Experts of a small language model: 416 squared leaky ReLU neurons an expert.
Below are experts of layer 9 (counted from 0) of a mixture-of-experts language model. Rows are named router (the router's row for the expert), up (a neuron's input weights, with its number) and show model dimensions 120-159. Each number is 500 + 25 x the weight over its row's rms, rounded and kept within 0 to 999. Numbers have three digits each.
Before each expert's rows: a language model's description of what the expert responds to. This comes from a sample of Wikipedia text that the model never trained on.

# expert 28
What it handles: Table punctuation and relational words. Punctuation, dashes, parentheses and digits in sports stat tables and lists, plus relational words like among, between, where, until.
router:492502506507517507480498492476502494487485505529464532468482497500517526462502484459537491491486503437526472509527520469
up0:507520474527487496493502499532498512526456497519503514513546501481496485485474491474543524497504507503527530483489487494
up1:495531474472520489476535521502507517467455497517524479531492490472462499519507481498520471508507530434551483480517492529
up2:471487505491497478481526522510497504485486498524472531530500492494514472509439532519460557510524514525513513463443518510
up3:473516531477461484535510474519553482542435454495482513487481486504477501487481471507481497504461450448445544478473538485
up4:494476515487457457473479495516507521546515542510542483485489535513534491553518516466478509537483474529474491486542530467
up5:467523496486446516498525506527506456505500501486511463482523486486468477523489513503522465505535500503531495459549501471
up6:541526496529479539447484476523508466519512486513500507540527563496494503488509521512476487487457446479478444492476501489
up7:501561487521483484495499533518469500512487493498489482468480488465470472497452485475528495534492500459475528462482495489
up8:484524504510505469486450460532498479482512441523499471514496513537536467506546520481519508485483523522533548486518482508
up9:465465526517464502502505490554515537484523462506551467475514458538468492509502494488469460481508522510480522498476488499
up10:533464445507454502499493531483459522513529503469462484477494486476519464534548513525487463541475500480483468507543481494
up11:492484521502503494511499506513465488501484510493494509520492555495433549473497498520532501531512524490474485494508471521
up12:510527525523512491475508482488439519494506495517462533524497506470486519504508469477516559541470496492536531525523468490
up13:461468513517483473505477520518491487458513490521495512527480476482530464503505480517452509487482496478484504506489462526
up14:460486517514499499496498518489544528478504463494480528496515532475512468535481507510528499504465498508482492489558481489
up15:474539483499526473469468526524498509494509488496533538515529464471496523520507482476517502473509479516467498506472498499
up16:565514526531494487478517544502426480497475493484528505542506520507508479528492535504471513491452479482519494462443470518
up17:535483509522530535477517464485472456485445461518511483546529521478520501502495542500483497485522509549545480480513508487
up18:513506518486514505472496467538498481521507511490516465463556501520489505503510504477489498479495543510497453505466490524
up19:510472512484482501475505549503504487532485491476501550489532484480499511463474504490506507491477504466496488511453460569
up20:469469513475531465522477508526478498516500503508493515533519510530506505478518472489512483492460488458530536508454497490
up21:511548513481502458502465507474481487490502486468496453507501500483548493525498472524491506535533483523520507512528500507
up22:537496513504524498472502530509496474501515523524550452542510464509522463522554498481494535491523532530525474497481475479
up23:490545502503527496499520434502492516461527490507489485542516497521474487496541516497510493511467506500488536526492472487
up24:500508483469495491493496556450517540493511536502530523513505497459527525495513493456499491516517497474494469530504509531
up25:486518504517534494514540489474483506569459498500493557514495495550504457483480514504451473492524499459500510501467536455
up26:487471437468555532480483479529551501485505513468510519540474481494489487495461450502503509481506498472495526514506515498
up27:533479469510506516501468477530538453508473485500518518515496520524487492493495490515442490492493522472509469518520509516
up28:494514528496519534460475527572553501509504500495473504508498483498516504463496538498531485495500449498462508432500539523
up29:517516535489534488488509478486501506467483496505473521545499487507500509479456469525517536450501489540486529521499532474
up30:505486491517478561448493496494542477504527489504487514515479469494507503461515451505522526513540509484490485488483493487
up31:529519500471465499463500470515490468538439509507475487526501486477494512499448495511533503469522517489443468505529488482
up32:501505528531512499459495478514518479461552512515506483502518493501498533506488524494493465495498500488494501526482483475
up33:470471508473494470477527511526491474475452487491484517489487497496502477506526484491489523499458478477451512518504477503
up34:459521552526496512508517505538509412507500533490521428523490518523510516517519510498482498510487486485499515500501463483
up35:473494535455462483498483472518477467461487487488486525466501508501501537520496531474480495512512468485473479533496482485
up36:523466471467468485460528513472482462460489526483495478489506501498505474486537508558473475508461512497506542518518513500
up37:482514512521456539497523488488491469520492511525459477516470523508499494555496486496530457513514525504492448475481497501
up38:510541479491475503522483517526506501490506501518554512470522477550479500527478526532464485539493494513474483486455532528
up39:479531533516511508500496491511502470502505476513511489517499547513488533492488508528515531490495493522528468467480522487
up40:510527460520507516543507478493475521488493502491461481512492492518518477501442522498524542499507533472487467527505489492
up41:439499428495455527469514506492509542442506475516456555475525534509499529482453450503515502471488520507521493477474494513
up42:472529448502509515488511490485471544508534488535512502482522529531506471505526493481476477456536481500504498493497516504
up43:488590502528451550484481505484518509510479536475567532478522516528526487511528479493488486489483478459475489476492526501
up44:450516537517464504485507470519514478511480523498454520542538503557488495503528549514514517452527498466476483538502484468
up45:462517439499512489473493549515510472465541490474482527513521478485492504543508474500461507506513479513560495466502531470
up46:473512486475524505506535507488481525511567524486515479505516472536529506537520483525428487483512491455419536475507495520
up47:512506470505484484477531474507510493535477476518521498551508469494417491514465503524475492541466508546491531449467509539
up48:529512485509491497506493492484454551486536466494508519498497510457468489482496477505511462481481503554445484514476513502
up49:488536495475504518539522506529408470500491494492495494548440537525482479478492516536479504490482515523481486491520489489
up50:496533538488520492489532520545520520483485485490493533536505517453511530490494517495499527507493551460501528489489521487
up51:518501478470504502486527502469538505484537583460527512512481464502510512487535552510473489486487495483476487467495521546
up52:523469540515525523435484450516516531539480512478480468493478464531508503487524465477506466478494523478517456482467474482
up53:468510498524533548534496494523512532561471503536478520465492516474559511500475499500505505486473483461571520471491510520
up54:538467521518520499544534468506496501483467498498483478500502570480477512472514529497497506533527481490461511478498519492
up55:511488537487490484524497446526503492540540486506453497534502506491503512452465546508508520522505470535489476468475497530
up56:488503536497531475500496479505504472501497511425477472480519471509505495495450492489490564498520461483515500523504529472
up57:515485484505536472542493517522476509510547533443482507515484505508505498504484489479497571485525502467475526526525502515
up58:520500529515567530531463525546500523537438512508529496498536526441492483467470478509506485482499536486505504473515512525
up59:496482529536510502533499522447476494508552493511510532504498494523478493512496503473511513498526475516533467506467476523
up60:510531511466470453469471503526518476479481473525474503467552467490465491474507483533491464452495479488496492524507479475
up61:516508501516549482469502495472470541485519471518522459522545470505508487488492455492510464520467495490465532524477524524
up62:499534490468465487483482496499496515538534539473486510517457521523529518485523455537480499500494448525494530535485459455
up63:482495452517507485482498466541491462507522547523512513585517482507509523500530525479522457546471473480524493483503469500
up64:514477485494510496466518536500523555460539526507515530494534505456546500460553494495502514508508477499481501487522499514
up65:505534507526539544515512511498519504482499546470534493505504477524522463511496528530457511458491480474560465515485487520
up66:496519513460511497495473489509515468487486488536487495472518567507521503523546525504513510497495505489504510457543511536
up67:525466478513446508513480514504523505473431491528507488532492501556490505457465471525492477517518496520494506519504495495
up68:447458485485480504547495515536468545541520476495443515515523506471520521499476494480527493496510421471487516536512530527
up69:487515507457461531550485479484497518504517492530500474547544511471475548501458556518486455531533516479457489456474500542
up70:482541511508492485481522498486493502516478489488522506482507539535525503490550488507475508544458515526457531495496510508
up71:495479496478498502459511484513523513540501497532512497512525473506533502510478501470510531525498486472499516505490495494
up72:498464415511493456483495525487466505479531479506516438527452502490503512505444521511506520538540471480487519450500484467
up73:508490467466481471513513505489542533505524500492543523469510538428481474536514520484494509522512464482470596459482532483
up74:515472484497505523529511504492432517534495508523561510512511506588529477490551535489451515484502489511451480522505493516
up75:485512508495548507538526524508510464539495551470473504497501524477517474500474498477510557535499500543518517470485510498
up76:502528558493527527472479515511528518530503505505514506500491493540530491476530504495514540486495463510454465461484516534
up77:493519508459507514517483528495511451461555526444527556458495472556514536532550512487466469500519501478515511524481518504
up78:507544483465529463505526495566484466519514533522471488497551532490530490518500482521543519476455509474479488472533477539
up79:485517478491450519487549517485533521559476515522524475498487518510513489487515496509414506485470542522458522490488495497
up80:520493494503447527484499453503492519495481519492470511537545463480501505462529489504515497510479498546451502470486528496
up81:471550527471494525451472465553553492514493526508460493500486460491533495482504517527493497478506475497519487420491533511
up82:492512537488513463505468475506523515463517491499489486467490463518492500472505482528481486493497526505484448551521438525
up83:497527553460499548528457469514508501534476516530518553498508487506490491553516491485488480542468469533493459497464478487
up84:488528466496497465467519493510451482458488456455548525533549523522495532482461485492480487533519472491503486490512507522
up85:506492466497528502542522536506550480518542462511483457493495456515479523496533477500512518494522453526521510484489539482
up86:468441475531478495508541480492520495492555519536478524518464518456477518480490526530505511505537473481480516475512529487
up87:523525464483511487507495497490509481514502493482508512491498534495500541513502509476510513569510531459541460527541531474
up88:516515520486538495452492512492511528523516501511526503499495473502498478525467502510508490521530489479476479476473495538
up89:538501495453492495483513531524503498515473510479523512441533468490484482552493529512468471520458510537505505497509476515
up90:511468491480469514523521516463513502529527542518500540489506493504476493513490515470525530496502492458543491509442474515
up91:496524480503478505501493507513504488477570507464541511539503544490499488517555510505533473513506502479499454504497468519
up92:489484485498487456525473469476503514494486453510518482517472510518491476480521462484487465528532456460527511509520493501
up93:516510535501515510536515493534524498517459463488492475496500528492461468509496507511458511490509530550517521512481507476
up94:454524502538487519506465516524523474529484475475510475470506522454513486522450499511490480506501540516532496471478491497
up95:528489491545509503532506459510506492501454499481524502475479510451478495517507524475510554527499509527488521477474507521
up96:475509453491470467477494508484423490490515522526494528522480514501478494494528509477475492544527524468418500493514465536
up97:483476499484518470509501513484526490509495459498474471431485505510507517491507499481557514540503537507552522454491436498
up98:519519543498500517541496471488480489472526507492498515496503472512483493532479471465466514531523505526474503514509513511
up99:515536518467521502448520508494467491514551489505497556496471489466519507486504436502519531494522508485497472492493506471
up100:511498464493502518492460474541499503478475518485534525512524481483456524541492535493489443460458502481506499458465447511
up101:488527466546531477515520491494475504543514530470508509522476502496494532513481529525492515510492497492515480444483463456
up102:484506550511443489508530494483517481511462534532477458531478519496513476466491487478506468437466529501528509529483507522
up103:488494475497484519556490470526441506541486499473489487492481536551455507493483511497496487500518501491461448531512537482
up104:530534512498512506483518451523540489532466513495523527510456493525478486508507526509494503476464546513507515452526470466
up105:501493514520515509490525490515512483487486538489517508502523480526457520477487523544515459470493573488514534504495488534
up106:519472464484473469505472464500557509476534462531533491509493467531493538476515489532470495450470518509539519474523468491
up107:492535530486565505520487471568484533504533500494513509492525520549483495515470542500514505479467487574536533462535459525
up108:508536443546422509509498462516472453469526464489487493513502490499520513486463534531505474475483481526459471533480488499
up109:440518495480455513490482499500548456457481496503504518468533538489493507483508523524483503449510518498478496549452520483
up110:506523533491489519521507535507532520481501507521497484515519489457515490486453469496490511519541516495523508494516513483
up111:456476515542555502484472518471538530506439461513506514507534471583515498516522447462501499518493504506524505501519519509
up112:514525515463481494489458448509513505475495494526508508458514501511498509523472487511511490471479506461484546512511478505
up113:450479509477517483462487542506519535525478467482536512490488482486480494555513502485499506540520500501523518503551535533
up114:504487504505459484496474441484513482426575516470480521479537475509460503499530485501516481488520485486516525493534508500
up115:469455483489500475526529508483465526459480504518489474484466541511477482508523509509509523496512488462468501530523510541
up116:478537465523444528508496492521494477497513494509525488539488507484510517508474515489480478522480487507450481454482475513
up117:495488514507463509433520520549488510476525475502453499520522484510532480493531479512495529507473491501473499502483503492
up118:490509511468547548507497492532542512556475481494535484455554464522487470515472514447504505487491532495504524505457509489
up119:425484522496480479531473495532505474523502476508502478445502490534456453506464493545485519492526509530513547478500492462
up120:502485515509539484544479468479538580466457483523572508499501475523523499486504485502493520526513515489479533491540481522
up121:464465511511528461530491493535487484543561506491485455510490487510570485490546517551491503494492504458501533529498476525
up122:464528535455518543455497562517503504525511474533478556541518461509481498523500523498481550545554536484525490490505488514
up123:518474501532511517558503498462533490561504530521494470549507507518531521492505515490479506533534476469484508502510510504
up124:494487474540507494493527493522505539510531471455497540495535474547487513476498524463457518496460535513488519512474497513
up125:504485500518477508506505505500552511493504505481495493495499481497493475499524482464530490481493442479507519490539519479
up126:537510500484532525474453506522506523491452495486505523551504532519466491459509478477542488499501519469531512537548492527
up127:494497527573536524504527515531435533511549491504513498500501530514476509495532509522490480451460464515505543459495476499
up128:509475490496532548525524487491429545477526469494478524561505527470504492461492551483515513523506540516460482504497500531
up129:467548457513492417521512515532449490469493489483496539493504555509512494504489475508477486524486482482491525520465506501
up130:491538482459486520456505544522511489537512512487475501506531516526481534500469513490475501504521489508504456543542471472
up131:506522534528509475544484523501438540513513483478512515462511513486524504505502501465506501510509521502468504492479530497
up132:485493560494516563513521474492444526506526493488527505493519452559511500497506523501481509516514517536477501513484510506
up133:513518467495492446529499482530488515496540460518548475567522501515510472469493519474510507497498490487460531480481503495
up134:498505480495517481499494518506514500457508503464507517502510515490473525513493518477509505469502531496447517494479538510
up135:505460522525506541486474507507504512475498432547526472535528472475496490476471528532495480470473520471469479495461475489
up136:501530454497513467484541507505520498490496465505483565489502514493495491529472472488492510508455477525511485511478526492
up137:539438471512482511498487506486490566539467505520510489487524519503525479557496503501481529501474463501557440498520495532
up138:523473518484543486483517515524515456513459510498539507496510516503484476481483479538501474499504529467501500473522502500
up139:530502490483500453528463508517490501517561508517533440467495514484502488491533489537510492483490525489505493509457486483
up140:479495435463474538535503492469510496504516502456515523509498490499494456535490479496512473511525520475452495454527453528
up141:543538460513513483470522479512488488508504446472522434494487493446485479557516540485478539533535503476495496490476505513
up142:495533526489522482490515460491510422466522479497499521497524517491478515485484520473495508547489523480494506486482493528
up143:499483471498489504471495501497566518483487509505495489469484496523524506503510533546497501434493516526511500489497540524
up144:474511496482510546506540536529521492514541518454478496482482465510456490483491486499547503507495503511537528492513524506
up145:516536511496495479490489455491497514520492520477517497501532527501485532478499517465486493487467514518501543535444503518
up146:502474490547454518458495536455492501512510534510499506506547513469500493519475456522522520474495485462491494487523498504
up147:487515478467497494486483489488492531510490493546516475514477455506481528493542454521483457521524493543511461469522482490
up148:480492545533533485491548440477451500493519519499484496481543531455494510483498519461487470543541512475484491509548474489
up149:505487452507514534472514513473481503476537517527491498504436541534512493498465516532491508537530504509535516476465490489